config.toml
hidden_size = 256
routed_scale = 1.41
init_std_router = 0.0243
Below are experts of layer 4 (counted from 0) of a mixture-of-experts language model. Rows are named router (the router's row for the expert), gate (a neuron's input weights, with its number), up (a neuron's input weights, with its number), down (a neuron's output weights, with its number) and show model dimensions 128-255. Each number is 128 + 32 x the weight over its row's rms, rounded and kept within 0 to 255. Numbers have three digits each.
Before each expert's rows: a language model's description of what the expert responds to. This comes from a sample of Wikipedia text that the model never trained on.

# expert 12
What it handles: Line breaks ending table rows, plus mid-word fragments after S or s, such as S-utt-as, S-ail-ing, es-ot-eric.
router:135050133127139166098116103083133071136174147155113098087146180148108124152078195166127123086152130150120110123110172069208099154163181147108128122139144152123147087171117082164125138150145130165168108105121107154147129149134125171114149139083138169167098117117120147106088124124134164181088160136160135109119184106084100098096084195098116201142128100190107091167133037120190115153111
gate0:102066163129126179115122134158133089134168162116143179129145090108121126072046167094212159180164151173073076090129082116151105121126186112106149100083100139117137131153134134098110151134125100117159124121189147126162139161098123147142094124108098117192120111109096140167172147188099153125080158083117142177076119148136141124087103100125105126105148131144113110156195110165124177126089
up0:139166113162164145127122126153172063207181139105091100107124130145113155060121157173147143112158130139100128092154100165109175166115161123089121146082131149098123133120118154145133072152101187168169157148107118151127168113118102141141116131096098138098093160149212124142067165114107106124102151114113194108134104216118092131110101116124037123098144113147104052146130117055164100147151
down0:108174133124159177168116103134198122170081092128061105094167138140107183146168101096123096191169143123126143069139138089150112178148174086144137122086110110069159115137098108088073150142157161148095124142115120123070120145154184112093158097136126121163112126095124172123122099123102059086111138148091149109106118143111115076130139111092116101119175094107124085154170113117079146154103

# expert 8
What it handles: Table cell separators, markdown header rules and closing parentheses in tables and infoboxes, like | after a cell and ).
router:073151147138108111127113113164143146133071099113119136154122152175091138157104141130131137177075101179136122148118053142122122120129093089076093117099133144130172129163113189130200147151175072106131217157126232120084130110098181122091136144133135095128117085195100115120067123051143162119133181160099096112140130137131164170140089174143106085167151115060112099113165183088093175082111
gate0:166173131194089131139088098107090130086130118088252190071128133081129099120155170160129112076113102143160162099059117154098159176148126142113156124109065173119157130124184080146117077143179131161100131143110067118148132176131087133131095137129153123124141182113167163172147123162201167147122157136116100130085160099139087174132172114159116151092167133177143139140093128119116166114131
up0:098088138121180126130135192140142122176151114150063114164109132182091149075175096120126141168163171019153131123107228100124138154130143122100047147075227032167133133103124187152119144116116101120136131097111132093104178117129127138112119108121145136136140108086095108122080103090090101110079081091182145170182080125109143183099090144102075094105138136096156209146154163121143148121103
down0:115058092081183166130125176144141147121095166132100147101161135106146170075076109118108157152139125154174132100136140155133130146093061066097082101107126151145107210124131083133074171125123081121048127092176095171111064131165007106094096142100128110108173175180116119131145154146151147172178086100175135169113170088115136152064092163173152114087138165103131129133085124135090138133119

# expert 24
What it handles: Articles, pronouns and auxiliaries in running prose, such as a, was, is, he, were, has, always, often after a comma or period.
router:172076143140145076100114124129134095200150109180178087135106146145157103130155165092081172063161141146129141085065185191141057154099076154156141122066140069077072181170117158116151180134134090089135148111143154143115127156133089099130075107088077156126115087139039124110152137151167139116151139140074122099175103128120103179154164115170074199107185150115155130160172162145119063140139
gate0:147099154122151159099140124160150183042089099125160155155126065083162101181121091089121097121087109104193151127086157119137152112152123125063101196152123098134095122097127080103151152075125084111189182137124112133040154164091138121116091141109119159093126108131096155206126118155141135142104190154213089147133167079141128108109134148067155094172150098188186147133125089101148128111184
up0:140090118108154126113100162063115137150134182081154108124138188125155112089168148121155117127140099174083146177101095128165128122203161112124048133137116116127156090129106143141152102155165220106042094143123115140156174145112112135147142106128143061147169134143100178057188146104073175062089106168100115057153111155164128182164145094160179080080093174120130169114136170111144133091087
down0:115131096091167171160075165178174129134157140135075128142164232117130180111113145127112074117154019154104117071146146123162088131095115098169148095069149141151127159090057118193124149128106157121091160100169135105090129173134107129209125117116139106115105164165090201153126133134127115099151098139071136155194130115138072132147135106136154153201098110106115133110084158096182125082118

# expert 27
What it handles: Head nouns of proper names for institutions and places, such as University, League, County, City, often after United, New or National.
router:146138122177104077145084128068144118158113102124116132133165153179094181143093173149122147091117114107150079103102105102059150080132094115071127118153140148158148144100108112130137156095167216127130128132130144150108171096108121090120112140135117110134097178194130108164153080137164145166124157109125111107096123140189167145088105147110073099111115154096102148153170110167146150152053
gate0:107156179110158140093141091083147125159100110184203158136132105090063167144101122113157149154141144078069138126139105135139177125080119142151097076067097072152099133165091109124116082141174150116151166167128117159118120113076122163131041126094179197129164147138146174109074153142124166122177065167128114083147126115131078098169152147108147110178145131118094160170156130143136078105107
up0:098142112158107123116111142130068145167165149159160121095126120129122108123109126159164160169108127165148148096102172194079124041049075127141131146155121130092119119099082078089092135134167157084142130138187100176102096150085071130135121097162107118094184076121100155129112163086105129141164217071139127133153203136177128128109158152133162155125119130115161160124137094087088144142118
down0:171115135138107112137122117122051131151098075068123101132103149096152135100067142116061171165130145181159125131089132167141070095163095130143159166104119154171105128149142123161181094156090092105137153125147149080111215145143165084108094127177132131118105152148139106150134107169139109124139115174119107168176177138140174100103211114119100131110096112085137137064107195121169141134095

# expert 15
What it handles: Commas, opening parentheses and quotes, dashes and clause openers like which, where, when, because, usually right after a noun.
router:143087110143156112126172184166158085042162126124156070082138071141159129164144122152150110102158149122121131177116138153152134090058138205140172149118118115125116092125148093052137166159134100083111140156202128138115093144114152115120142082101092195136103081090159145090148093143038178116156170057098144166139078145166063128084148156123135115137068132090167172153110167107144175183157
gate0:155177192131106129169122156123115129112073152034146163123137128177123109111081109089119065140130091158120129161110149150103129143149121141145135071116165121066188081108111178111108140136089099170113090160174107178095135123075160167166202160151120212104098115158056140120114098117115129160080146117004120124118150146129110143156143177101152124116147122140144124200105123078151034142124
up0:156110139122092177142151161139193145119121153113123092155167141106121163148134106091148155129106155120169113096190121181181126070084151045070090096123161130087104184163107101112140086129077159146132087129110136085108103127137141081091139109118126123131144088200105123083078126202138027095163112123135157135136102129141119128119145107168098068106161124128131210153150123171114125094149
down0:140125078175068116097069184107126150149105106168167113141154101079127108142093148123168139105119095133124146127087073137155075078102117108128163118162091115154124159137112148115138153154100117103117113118125070102094136137096148144159105088119143131133167116172083114095099160137131170100114083110186123087116091180135102133056163125160147103149154133114125140078125097069092169122092

# expert 1
What it handles: Colons, dashes, semicolons and pipes that separate field names from values in infobox-style lists, such as Genre:, License:, Website:.
router:134155161094153112114176127150160113121135121140070092095114121144109078070163112136104122119196109102150135169168136175218104108102140087150127140099112135203093108147119107127115105144145083125150114160119092125173119187165162140120190152106091158138129101133100124094085136064141138144119127104115080150114098125169170206123136150131085095156093103188136107167100121107112103090154
gate0:136099128126148093094112091070145174101149107108181133180131161143079145167150135134162114122188132193085085160108235120106198119134114109170115088132083142115140071180139147145148147151135153112093076174127145151139139117115108152090151133082117093100106118123144147107162130149091170143082160172084138122085161100149147122132163077153096084099176128134134125113151138143117123064151
up0:186164139147051113126194160154090106163139163180120112111115124105165145161100051154098163149115116077136102161115127076127168114136173171129093141144081206102163116144149145114100165211173154180111124139176143112140124111058125160118134122139099184142098119123143143090117123071130109139152133101085102206123070131080134088106142113140170121108170102139093169181106116178113163147111
down0:081127142095133117114144119097114133110138106083061128121090144124117134119136141062117117130119124126136118136164122083106151117156160090187091118083133114131151105166107123172140121164181142176131179151088135174160132082145187158163073121110155136162123064058126119093149095130100109102117170160079050136052132157044122182177157127120171142107129189116147160127110151119104149139071

# expert 31
What it handles: Numeral tokens in statistics, scores, tables and measurements, such as 28 carries, 3–8 metres, 4.3, and number words like two.
router:067162149072118135138167136083147137167107049129108141173138198191152177171106156132137079126187163146149113137104192100081088123115078128117116077168073156195133142123096145132154122124111117144121118123133158075103113140089097113124116106118147120099028125120123098085110169174230129130120082143158104179090128139189120155095140160069118120103135106159114168122059163130135150183134
gate0:132109167167134143142080133092133133107187149108146080073076093092131127107123123120137123122187121119108082157255156101152151106133104142125120109112171109129091084162109124174135068139129120113103149124163123079181080050152112146114104146092144113147120122115142144109169152120126162131122210150181129139127152100124167130170097111189081152089157120128106123144160125169098143124123
up0:112069110164170186146173114096153087173099068141115088095154154172078135162091093142137116138134134106095102131104166082164117148112127153124124078150151158156167093087138153130134110110137127159143099152149100135189107147111110132135096129112198149170106085081129114121163140160089124157172145154127099174139142179071134159131087177107162117111146105164140101101129199120109157183057
down0:152098055121198101104138202117144137143112067177132098074125072171096132173117129156149092143179137128153178139068185178131143155103134148114148104124147136132180096067118173122096111148151084126148095177106065128088145157130097096106115105127145164165088140086121135092157179145088117093171091115191145162131120122146116123109125088113150177133075137152166142148105136119085173209157

# expert 11
What it handles: Quantifiers and adjectives before nouns, including suffix pieces like -al, -ical, -atic, such as all, other, different, new, most.
router:105171144147168117174125084083083143171214135107089126119174152107102173162126108125099102115106107086118096108136178159160106146114145094115123174137161155115115147045133134052062088141194144141119121085130162154111164163152084121106079092085157151136087180103120097183148185126183141101106112133131133124071102120087083151166164071173128120106127139078075117128133095104098084135124
gate0:066150118097107112141155097122097102132151123148107141106119134090088123076101102106107143142157111171131181146168168118069200112093162109148149136121151144151115129114106104100095114180112101153167112087170102140114142167169103084114145135106112177062121151138100109157115068177160136103168172091160069100128128112172148117121128140138062157069123072068129082164086136096168119141136
up0:163121095116113106159068149075061148066109117115161123144182121164197110133131132190096117136117121090131149157037135117085096146160166153100115137102129109139106079099121129141132126098136156082121082129100131092154084140133089169094114087132171159103129131089190104189137125116125103124108151098084135110176128116134160134113083168088153110088101172180137113125124097126136119143079
down0:171084111134138141096174111144094136118133121068125147137084134193151111088116132144209171121105127121104079110091167121151141110112150111136165128097130164123091128196195110160083151124160104137079053143096162099139089109114144126162180095104113108158134121142126140090147122138172139142113116125093127142118182162148130098138074170098154077134183176101049164168119155107163140173104

# expert 23
What it handles: Single capital letters starting foreign names and places after of, in or table pipes, like Qu in Querétaro, Nabil, Saudi.
router:171147095085125102126108109091133130164134149131195119136158122064116122157138163183121112133124102090093131120152157175070150086113164129133101127147136147097159118096128183146213125136084142171164167147075038113155094070089131131163157177127127190125142134176158157134127086120130150139145099134140168118162132135110110164078170104175136151190130117096135177163152153096140123079124
gate0:145099130100130084141156145107110131168125160139110149170157184133165168125134103139117119162097123120165134198090177150196139209168151094163159161088110116093123106154119113099132126150116102147086185148179180123114162136120111160106117106085167102141165155180129170218116164129115157175123131157190141116107111158152121084141153073065162182094089179117133130152082155132174113132111
up0:127147138144113187136119100118149122114078074089151125094108094113090140129118165146159091084195089161117108134169102172161071153136157166096162053218140163126117131091212126096088087092160153136138067148082112128096167108137126068145124139171133102126159093160133154140127102038129148141096159158115141165090183126134135089149069102117163105115176068131176070113127126154122177148165
down0:167123075142104124112060169111115087143128140109215122149074146119119196133053164141171124168154160140130123158095072121092137123131165092116094073168150151142153127106130110109186038133144144102164108142121141105129116102137206117133183141155171184140200104100163159108089130099142145150138127131129179091145141112146165102127118147110138095090133087093093129134104143103157155149097

# expert 21
What it handles: Letters within Slavic, South Asian and Turkic names, such as Sangak-k-ara, Kozels-k, Pavlyuchenk-ova, and single digits in score tables.
router:136110162192102136094144098146073141140087102129162133153071145138148140096132106133099147099130126184109121178164147090076094068125092093124191132192142146131106104136140061158074140130166152105141092060124144194151104070152136136180115103152103147149134150162129075130104139167176142122132083093115180115099136161184115101177173099072118139125142101121167150131147171136170115127162
gate0:176130191129105138095130133106111125106162153105169121063147211161139203152051123140190172124146090095169094155109179150156154130148102101121161079195157169111113139120181136106152113095178129146168125097191176115160131140070068091145177125102107141142107179143155159098131132106094135144159106067107096068159190140089127106141150128093090086081143099166113136098181141142094126145100
up0:042154142142169075124169128065125122105078148109191150096137120066120148148136100112138052133143129131152150130150129134163148157144146144178058110089065073114150091170113142090113106125132109111065064165172184127164160105125136140056131121116104129148118169144156095185139109100183094146119131168139114138151091084174127119142070180152121114179131157119158108175095135108135073167101
down0:185136104094119125074113142111081068068130179125135078119138110110176112104176129109146140119199107097111177081159128117150175140087109084120132095123091196135104118155101154166093162121142119147118133176186167153089165121077025165190125107128082121163091100130110099102110157145126184128139107123117160177149068111163175103100093104139093132103179168123153081151113150139163163205050

# expert 29
What it handles: Year numbers and day numbers in dates, often after in, a month or a dash, such as 2017, 1967, March 15.
router:109120147141116135133138203157120126091095131186082168180093118133182152118121166149142108189167132136122168138155139150076115118123108136121110082134145138179165067125105103157146145146121187137172094152136114117161154080170163143105066128157105146105078165117138139101119110166160114132171195130147129134128050121161177126110106147071140107136113104127142117100153182138200170166154
gate0:133121125088091094137069081139117112186128143107147186122089130079136098131147159157143121124066128185081120110093174075094155075085136170122160148138099166077146145132234139116121092112129118149145154112148133108183152092117099119164074120136133130088157081069093147126164174112129100144119122111152122195116121177122041122112102098134173124155133091127098171103119164133123153126097
up0:083181115090108103182126116183066115122121198164124078090086120119178157188162086169133103109126158109098140133133110057136132086109135095086112117114076124140167145084113132128142098121123127152118114155133158118127137160131169092086085083170129116117118112057121086061143075133115068104151126119134167158109120159182145124077125147088156119179099159076118116141067147115115133138141
down0:145095125117142137104118151196110195114171120074166128146181136116143099147161068181096147058112133119102097180156128150121087156090085135101100132140171171154117172169170140096125180135184117130134134122146117094139118135059147116143129205085093126141083089174163047101160083149075132147088151222152106103099128142133151118106138164137168118099145204163154135115161128088111147123185

# expert 25
What it handles: Suffix pieces ending nouns and names, such as -cher, -ist, -man, -ming, in Catcher, Thatcher, medalist, Programming.
router:100137064200079164126171147101072146090130133122133129169083140138145113085094108149175098172061135174122130091147089174069143159101119055131141140158134143143152122059106084154101116094177144159139162129173162147075159147191132146043136176181204137088169101074146144144125144150084130133164111067099097077110153114100145118147142118109086142173163100186108088059155150141129199123104
gate0:191127099151146147177143156119097035148143114114207084146116137100153163109131084126135137123105124102136140121175163150157167137109117068099118148140132166106163133151120120136098098124127124137111115104174182066127124153104111146162105089104130188131083111148163136188143158152094208091158172170078105152076139103118127114107183185097115130142121114124152168098145125128113128179128
up0:154142140174131141117136124128116160143104163108072107167097129136129109126061094160189086104129055163101123160148159129133133196129075150159116130137099143114167156108182113130168149101065137197158137128130179093137104171132108098105081095164178092121167148110124215119086128115112195110121139112172122137108158100128095171135115100094122112165093160140106146181142063132107135131111
down0:069145105188111121173164122188153119118159157154111084138130178120105153082112079125154128115117161143124142118104096109167102093143071123127142133163113124144140075162112099166136149137198090103133156131088187104178150138123126137077098193076136120088154163129118148083150134162121096115145152133181026173092089134110080124065180129135146103123126096142148119096103108118119151161118

# expert 19
What it handles: Pipe cell separators and line breaks in wiki tables of numbers, especially row-ending pipes, plus table dividers and == heading markers.
router:120077137173180152114126165140149144114118113157137104130150135139073150142150126162165152186192141092107165125162196091179147112090146118148101077130154138108079119080095118112202194092073140117137186127117161078144104117105145124139116099132121115118129173187143108085144150071111129095147143144169127117154129088100126171167105128183177039089157179099075101096178126106103114132110
gate0:130105075128100112148176109134164142140103149129149090206116139060210119142084169138125082102112163104119150103117166128149163119106141100133124117084136110133128118132129124159101193098116125086107087125108111150163123148123081123169092103184148080113124122110128115145151125160153106153054091132142164190114114152109146117153075123151079110107144101092153140100138076094091081133103
up0:096152110133110088141195074189137076115116134162111115197152054096173159153167158177097123134126182086147129126191140100150141090100085079136136120123112167090138092092116130155065119171084118085104074157172104144144162122084144146140087103155129109094186076125095137126112089095114090123071143125134140084089109120073130118082092114141079106124123118103128145103080071100065142140111
down0:086137114111129127176148185106144130142146114104126101149131151147143128140165090106152163155120135117130072116172077096117074114167106135167122105180138092108150069161076063176167149082132183118154150145157125157128130162092225185133111153086109128135119109141124143144171078181143126137100153186101197087156148099114191170143145129104111076094188093089139026072168127074100096110179

# expert 7
What it handles: Sentence-final periods, line breaks, and the closing = or == of article titles and section headings, such as = Johnny Neumann =.
router:159184117134088139090113149146170094159133120125143092109078084135121130114094092184118110115138128194073056114170087129158096132112067180139141109096128112088129101118179148072117100153100124095127118112160036163105094088104112165131130092127144106146141119117119145106077152073093119174115163136156200092132068147106119100159112069112101064137105093126094091103119154101132088161117
gate0:151135125140172124081085160133116176164138127053129148110065106140138135083128088130113108086050156150144130146102132123111176165129147095118151095139186101081146134117081167174150111149166177211172136096181157122162110165175112070137154098149195179143069176041185156164090185130097146113118168153170166173110157142130154121110139166165160109125186147087148115109122132104109132173100
up0:156106127062139188122137142111120121164083140162093157103159141151116103117140175147147154169120153061102160129093164062117175107103111109147141189106171139169133131167154188078132049113132125144086064102108133127122143147112115139124120120130114102125103149154146136115131133151147136179181181099140167194133137138110125126124112132112159146194135126140112187100149192123122168133173
down0:175104123129140169173133093161141135153144109113069094105122125084135118098180087141137147081125158070052111136147134101208146126114152154128164117134120149055086159135081119140132151140143083099149146109061080179140216137117210173105144096114146157153113141155112092141176112152108163178122127087153113059091133094160171141175096134138123133195135129156115097069113131129153154086124

# expert 6
What it handles: Middle or final syllables of long technical or foreign words, especially os, us, es, ore, such as phil-os-opher, glyc-os-ides.
router:066125115139087159091144082159152147092100133079110133117073141108153077109130160079117121085161114148198105132119111120160144126190110121109188166129112068102148124123099111123094113131119176110150112111137185113132113090158135157138103135165131056105140100149183136139162168119163161042080076112170121148154138078157117118123161091104142110136149128127105105137093106099080109148141
gate0:129146179115073151135078153088143185098148198199116116095129074091090139101109163107134061119097115142101114105103146148141161133079125118209099101078205076126137123115134094157181155110070120168097145164160190075083077133113149114120155092107154147116144096182122136161080113145125147027080112135185093142145155115072108160111127127117139182110113146095121100127118090160117143098121
up0:180133111070112154172189164145089140127099103150139106101097108149091099147175148167135113130177172181060202140116194137167075104128145127155162113049116170077118124112112108090192111162146126135151163105110109151137107125161125113182150109099107186112202134084114093173139103098104196147163134124108134095123120137186092181141177122129207127098188172144101122129143163139200114097122
down0:183094181163120121165117151113105185115083134130097112089047088138155099139147153168098155152134130148120140137121138103083097127057117103117147148132108155114149143137152045138144143109121078116192157143147106080146156113122206162127172091137131113143150109122138085131118101119138124113178067152116159170116108140155148178116130156162162042141059121193101175150158096127179120135120

# expert 2
What it handles: Word pieces and capital-letter starts right after a hyphen or line break, plus blank table cells, like socio-economic, sit-ins, Seaford.
router:069154104084161135117141108128187145121146147149139084122171112125165102050176107129140078124117088150087165118180133113095132172125113118149199136088164078091105149153102097161126169107111115090152189153119035152113143150158092127119119135107149147100163162110129143126099160153094117132136096134169151180153107144120109113118117088134149151133126133076156136167137111169121187031134
gate0:141141117081174094151110108158181113088054109107146143132206156183122116120104161144125144134163116164106136149171198132141082061099112069149131167151131125086114090205166124130176166096120113075150099119087148150093062126064130176117151108104167172138113109083143150180132086123135115125111119131145206140094128116098074180101142115160181171137163176117045179070122084078062110096086
up0:134124124191100170134128140172134068175113154105128148147072140094123145094124063079176114098096081108165094157094180168095091089120148103130090094099148093144162103091120073116028130120106112096077128052141181162153145197090127083135088050132123128162089128136152100161153095127125141081125153152147153115135154123087110104135136164121125144149165146137118141155120121190149083148164
down0:124122101113140176143187104125144159134134167173151150133122115137120197163101110190118132080099153144144136116106125188149130142153065115159137115131075126116145131132184148106137144073058089109151173099205088127079116168083088150137179142134163154097117102186142074181092177107118122126140079082124150121102180099126122143163114120141105099101137167144204136090160092190135126135128

# expert 9
What it handles: Noun endings and plural pieces such as s, ions, ities, ers, plus group nouns like people, government, members, population.
router:153122114114172092170054118151090126081111083091128172114181161180151125092050085079207128147100143102148162155093075171058129113162163099102136164167106111146126125111104120101132146164140168175099072118175209129168136111123122107115114089117131090119121156118188119120088103127194156164151113103118094181121128162204188156119096106135126131074164135115110097129072084125152163155093
gate0:137125109138133135125106096132173158143149173119148150092149136090047104122110137179117113161163138154125092092127179065122173130103201159102184113159147134168150099119146145066222099124000165134121123086097120106143115148137096129138126104119115075071112093170110100104138119072130087084113135135120159168106152165095177137138163160140143187107136061112117131109157175085158136124121
up0:121194144133103176102086176150112153112205112112107154085127159098076158109156077129150141170177185190150089167162113123134129105133144115107115133108139086124082158091178113116110099146079040178119136109078162144112155179132094117121143020150146128104081115180129165086193135080154077171105171107119101139111154149155152155107103127121134155110147099109108067162159148095146123112170
down0:066087111162121130130090095125131115134154095188104155107105136111157091162173085074198121114102178168166146188144090142149098136125103104102100077179148160110176180126149107149172104190168158095050141123139123109117113136133167126171153085094175155093110107159097149105177180123109079108117097168167101104054136114094147118160120157146113108156109121130117088158132137135161141131156

# expert 0
What it handles: First piece of a word split into subwords, often after the or a, such as f in bene-fits, ert, Vol, rout.
router:146133114060095114157127184144127159152103093095103120123150117089098105088177075160162105106109130142164141127125113172112121172126152138115101126150139092109116114083110168116133100161065090065088097155112043114085128122115124107116144138123068135159175099131137169156146140116126088107084127161096111148153146082101139133086108153160112136144089104153100155068140135164155154113102
gate0:177146125108133156138125119119091126145097110123162127152146171138095131121116120121158156116052122110126105115216144108178180158165147139132174111123145072057105073101155048179193078115080092092154153137142123086074129179137095100127112118101112138146114127106139139121061065148159151142104151103062093152038102166136133124189145141082137086112118141117098179134147122156125191092080
up0:142148072143189125162114140067051145103084111173141134065182142177157160122087166113139142129115095165136102118149132180093166129167134085150059157130136119167117165084081161121133138143130128117163122119056087101070119091126122137111150173145152184125086146144101192104116136119155069181094149127165099053093096168127154140207112136159132106170074149101087156089110156132139140111152
down0:156178153067145155155133184128116158061175112155111133111168128092077121148130120203148160143153175171083119115061134111146163089092106138082118109138123117137122138154069129106061150116172127086093101094126127158150154092118184105151213133138123119105167129091076185090159149196233165122106181099114075073134086166157156091151115143161059128101168128107119118130092139119128090147154

# expert 13
What it handles: Past participles after was/is, such as born, released, built, located, and compass words in distances, such as 5 miles east.
router:151159072182127106144155077136109101097105141117132153123125127160147159164113109069129125171154139147150115098131122075184146137142154156077134121104106094131156155158106164203078119115064140156109085125067141108137131182154133156073112068151157115060059152184197140084109146130123101065098129097137116117100130130103113095050105121113151105115151101154110068142088099135111157144162
gate0:149113142140132163147167137231125078158125082157125188096149115068163118137121143132133076094155118069154160123061191154182172114124148134100133150104103158108115132110143137129116181189108116134108123071106093191091134167102159128104157101133107126134141092075142083140140128076062131125094077140151145172147107152121126151146128128134190147134111122114146120142075137141174063113178
up0:180187125110112132166172078177056095115144145090119123082123076076185134168194152172118104059087166105125102085175128124148172094139105127101155087117152129052107130101159154146150125145186135141090174103150110129070112093098119144151144117117084137113103104129187107123091096119098109108099098117160136140132119123170151151132127157127208141120159108123159103166086118147123056147193
down0:163133157117120142081097180109136161167146090096068146080134115127113114115105159088062190128145120147152103113111118106063099115156167146148144139164159103119146172102052120078191111097171117134135088110156174122122161134174154167084102160061106097147143117137092157154136120165180105114119120145109124125172133105164118128150106149122190179173084083128162098138122116145102162127108

# expert 5
What it handles: Lowercase opening consonant pieces of common words or compound middles, such as p in pipeline, sp in spite, woodstove.
router:107122186135087135143083103119068130129125155106115111100145103156098144172128145178108110126121181127066146102144172127078111127120128141172149100103157158140065153129142137108079081158136064107119155182161066115149142153112122101097149096120122133104128113133149096115140144176105090171129138117055109135129196095103091107140089104162187160136065151080110133121097094124107121058154
gate0:164086165100074160077163075135099120116187152143121140096132087092101114167088185105089100109110131086102137192185127098136133132109096111153061129136119132115049126160157122078183142149029137167110157116105083166136136076172132117121100100081106142110138153117112123105085103079129125167168112140121157161117173093121097157170090091125123103158077090209146124114166158133167087118098
up0:124114134112140174113111104100114164129125108123158093046131156131110129138104158137139077129117109107100110176094123074138158159156131190129137079062111129170127157097122085146143164130139117106136168151118121195162118178117127085169132087113185123142189087098169114081159138118116149117164054128201104119078122095108092062144150127065139123112134142102157130136116042149157129098078
down0:110114098128145106130118168139132080229122121162157095091125124130182161151141094138115135170109143088152157137091125080133138107107115148116113141150071081068132127116134117099136096162149116089096152132144069110105157158109081134119116114127170092101134083142144080180051099116098137075140136101107141138125146130181157137112107130124117095104110152137089113134117139072144194130138

# expert 3
What it handles: Past-tense and action verbs in biographies, or their final pieces, such as won, began, received, inv-ited, particip-ate.
router:173122112074108155183129131170113138160174128086125139148097109136046135134149116076133179134097140135156087108129176110118154171171145131138143148071078122163091085156154110110115154095137154108102119117157213069118159152150134108102046101085114126069089149201131100065132064097124126160129087092096070130132130112113120119089158196151171171086145144118148100195121148139072122137148
gate0:065169122195150194187120147100112106133172083083104160125084127178124125140165113131186093111148084133059148160155081157137135087170160095116196085185135115109088084122178097108121163157045059125226154120141092214137093167170115148154132153111130159114138120112150116117147131116078133103100163126209110142177115118114131124160100159120135093167120180145137131149185087131127103131138
up0:054156130179100157126129102149160171068173132087125111152126054152126091138168158074083152112180115140137101154103121113167033127163080133140109112141132089142115142106196122105104186082071080087179127117144139143123100165164116125149080115080157157107136120172055162130147121085113064110138147105085087158074168100128125132131115183148106136079147112159098097151168167094128136130146
down0:130113143129119112132068155149123066098120147118130145172148125193125127129172120133125141115110133090135142129153163136100127108098109143126105137158136075173151139173164084094126150120080160134085132116134167163132178113133077131148134090096119128074049130151167097098153117111132081172131172102131060100091072175088173087114219120111118125100181132163130170137175088192089127113119

# expert 20
What it handles: First names and surname pieces of people in lists, tables and credits, like John, James, Harry, Ash in Ashley.
router:098106125097109049118112114138100108094151170134154141151112099101141101168129158148113164144181067123161174132127102074057117146111128122137116131126123204089148123165098151136118148118085152116106068120131099159164128135171127062135183166129117121122152106130107107112146136183114134092129106126127143108199137112156197097165160159144120175165163149096104113132132173102113093102106
gate0:149141122144183142110091148152098111163112151107084126086066140112082136107109122143198124087121114151085150091103132130166156141082115055198187076118158097093160098101166054079159138140168159107124157164143154172170158087180126150104139113157099125115128137105177097188134122080135132161139061129111122161086152141087139159150097110179193132127136153119104172130138148159045157107085
up0:113214136107119133158120131111148127102122150106110164141134151098121097082120125146163152154211143117171180147171078106096128103095148077125140092205137099074105171112147166114182115123120161135091111164127048142207135175177118122151135147170132117120142067087158168155144161106107124148145158108149093168179166132120121139109123151133145132145152147049107123108113086093085108078110
down0:114097088123077118122088146157160138114085092078098126124145115118135125141127088076155147073143151184080160162159209104112105126139162093100127115125128120084127111123109087092125157068165087147141139111050146135080185116086099106109004044160092093144145130114125138157156126153189148115145165145092077121101108059127155186098202123121111154173118152112141113111143130189092096142127

# expert 17
What it handles: Mid-word pieces after m or a consonant, such as app in mapping and aly in analyzing, plus line breaks ending table rows.
router:067133108120132149139138136148089124078147159119129118144118189080145172164148141125075085119168135114095154138104106081182126153141116147115107174137030156112158094097145109098140115148087102059158092144133130110122161107143152125188132123157129067144161127135088134191131030112071171131121161138137045151075127110137138097074128087079131118073091080109142117139106112142126160130175
gate0:155064142108100156098092126132092104138153143073181129079117134122144126155102186119097132122105110107136112131110155102177136165180105112084169163156128209116113186118123080139136134179104106193146110104083090114198152146143172102167121112151166137148120174152105132162126131125140056105174130092139145129127133120020164134123110126125104119105194170082097127198163111110095165116118
up0:145190070094123106163120102091101083064156160163121103173140143155141103091137179085150099173137146150169126122112096117102126104138120145145121118127149116096148143124098103061105125106094064181138074123079168151057120137132153129069145075178197169145130082150112129149118108151141084087102126123107159095110120160144117129129137164116151107134109099106133168072139131129163123095142
down0:139170120113158152113142112115131151171118203156122130127156116109122109137088121126120188122128129091118130144089086101091137221151141080104098166077144076168101065230119159135141109119145154141197146119132100182165122134111126111179188123125153157082118108166117173208169135141100156102169126159100111142082166177099086121060095143172158129166096107134183154094172166108092105133194

# expert 22
What it handles: Inner word fragments such as in, urg, ion and end, inside rare words, surnames and taxonomic names, such as Gard-in-er, cl-in-ical.
router:126137157111064174152136108168140156129089120024170185157163125122177146122150102066150134099147109118114106135145057086108106084120188096160106133130161134147174139157133152055116099074114112109134092084165124135113107131159158086136133105138179056095110139101061185174202158087092113128096157128110098088096105168105130121137146153100149168133084148136158121099144135100124142137163
gate0:155124158158143107089116108108131192170105115130168168108157134222109106061146152133169109088146135148182175182125130114091074154093163153118118123139157077156160152189110134120131178170166141149117084129067173144134089115114113098105103113081128079152132153183126131165118127145141096157121197165106114154139181155112159163140060176152082135114160123187142190191204131099130168158144
up0:122165091142133084117167080129129124101112116127117105105121172100102118121120153181097072108154154180123138090080130116132099094098139156102111156150116101109080099098134107138081197125120115109142172182095095077148169156093125108159111178125099131094154127075115147162122098160073149090161148148136119145111117103129061148132119158146157090100129112111143139105081109138142176162100
down0:112160114047188114123134133151145151178129144102143126084082152115106121135128055119138166106075152139089082167106062139125092170119121108183146165112126085072082141127134102138129119159117145111175131148139138162110130136162137139131094185113170087143121086117167170140143128123106148090140209062073066154159062073111096105171133150103131128166121102138152098140097153120097089076129

# expert 30
What it handles: Single letters right after f or F, such as f-a-ithful, f-a-çade, plus infobox and table labels like Coordinates, Length, Score, Goals.
router:119162168086081164098132121152133129168118112201152151126108151062166104122171108137167120148109117154101161148146181083153134153079140122120122124134179075112158110101180134109123046058145132105151115148112139117200147041116163208189091147082150164119146159122147122176109131167115187121144087131140104116115141070093107161098143095125166099170177160091167081097144129126193133147153
gate0:092107130124128149112115092158106122192152100109128200120135143061129076138096106035170150109159117189143138073143141159123127168141146140111121132145182149086164121155134130152174119179146122148119160204120133099170159128138115150106112143092091145124079125104180146138120118160117120173139095175158146154183146117099153152099118106157136163139139140117099126108146127140172132114131
up0:121140097138090154180193112145141131120192147167176140125135182110145185110101184084106133094129139135137103141109179160147125120177129149173094109185105193094125143045177142109178132117155089131131126103152134165135146063162118112112163075114148051143112109126092124147159136089123163108095175166129164139197119127157160103021160074106106173126089116146115130087139162156155121143089
down0:133122124112108102144129090145121170163134133060135108136101130148105121139154147146204161145157149196156129059141189094105205144112117200074186146076117185078132129076100126125162137151144090103053090142118135077137070122169086100162124115099105130121182146137142147136151157109111139143147129082094110098135107092150190151107108156112087106150150153117189105123124148138144120143089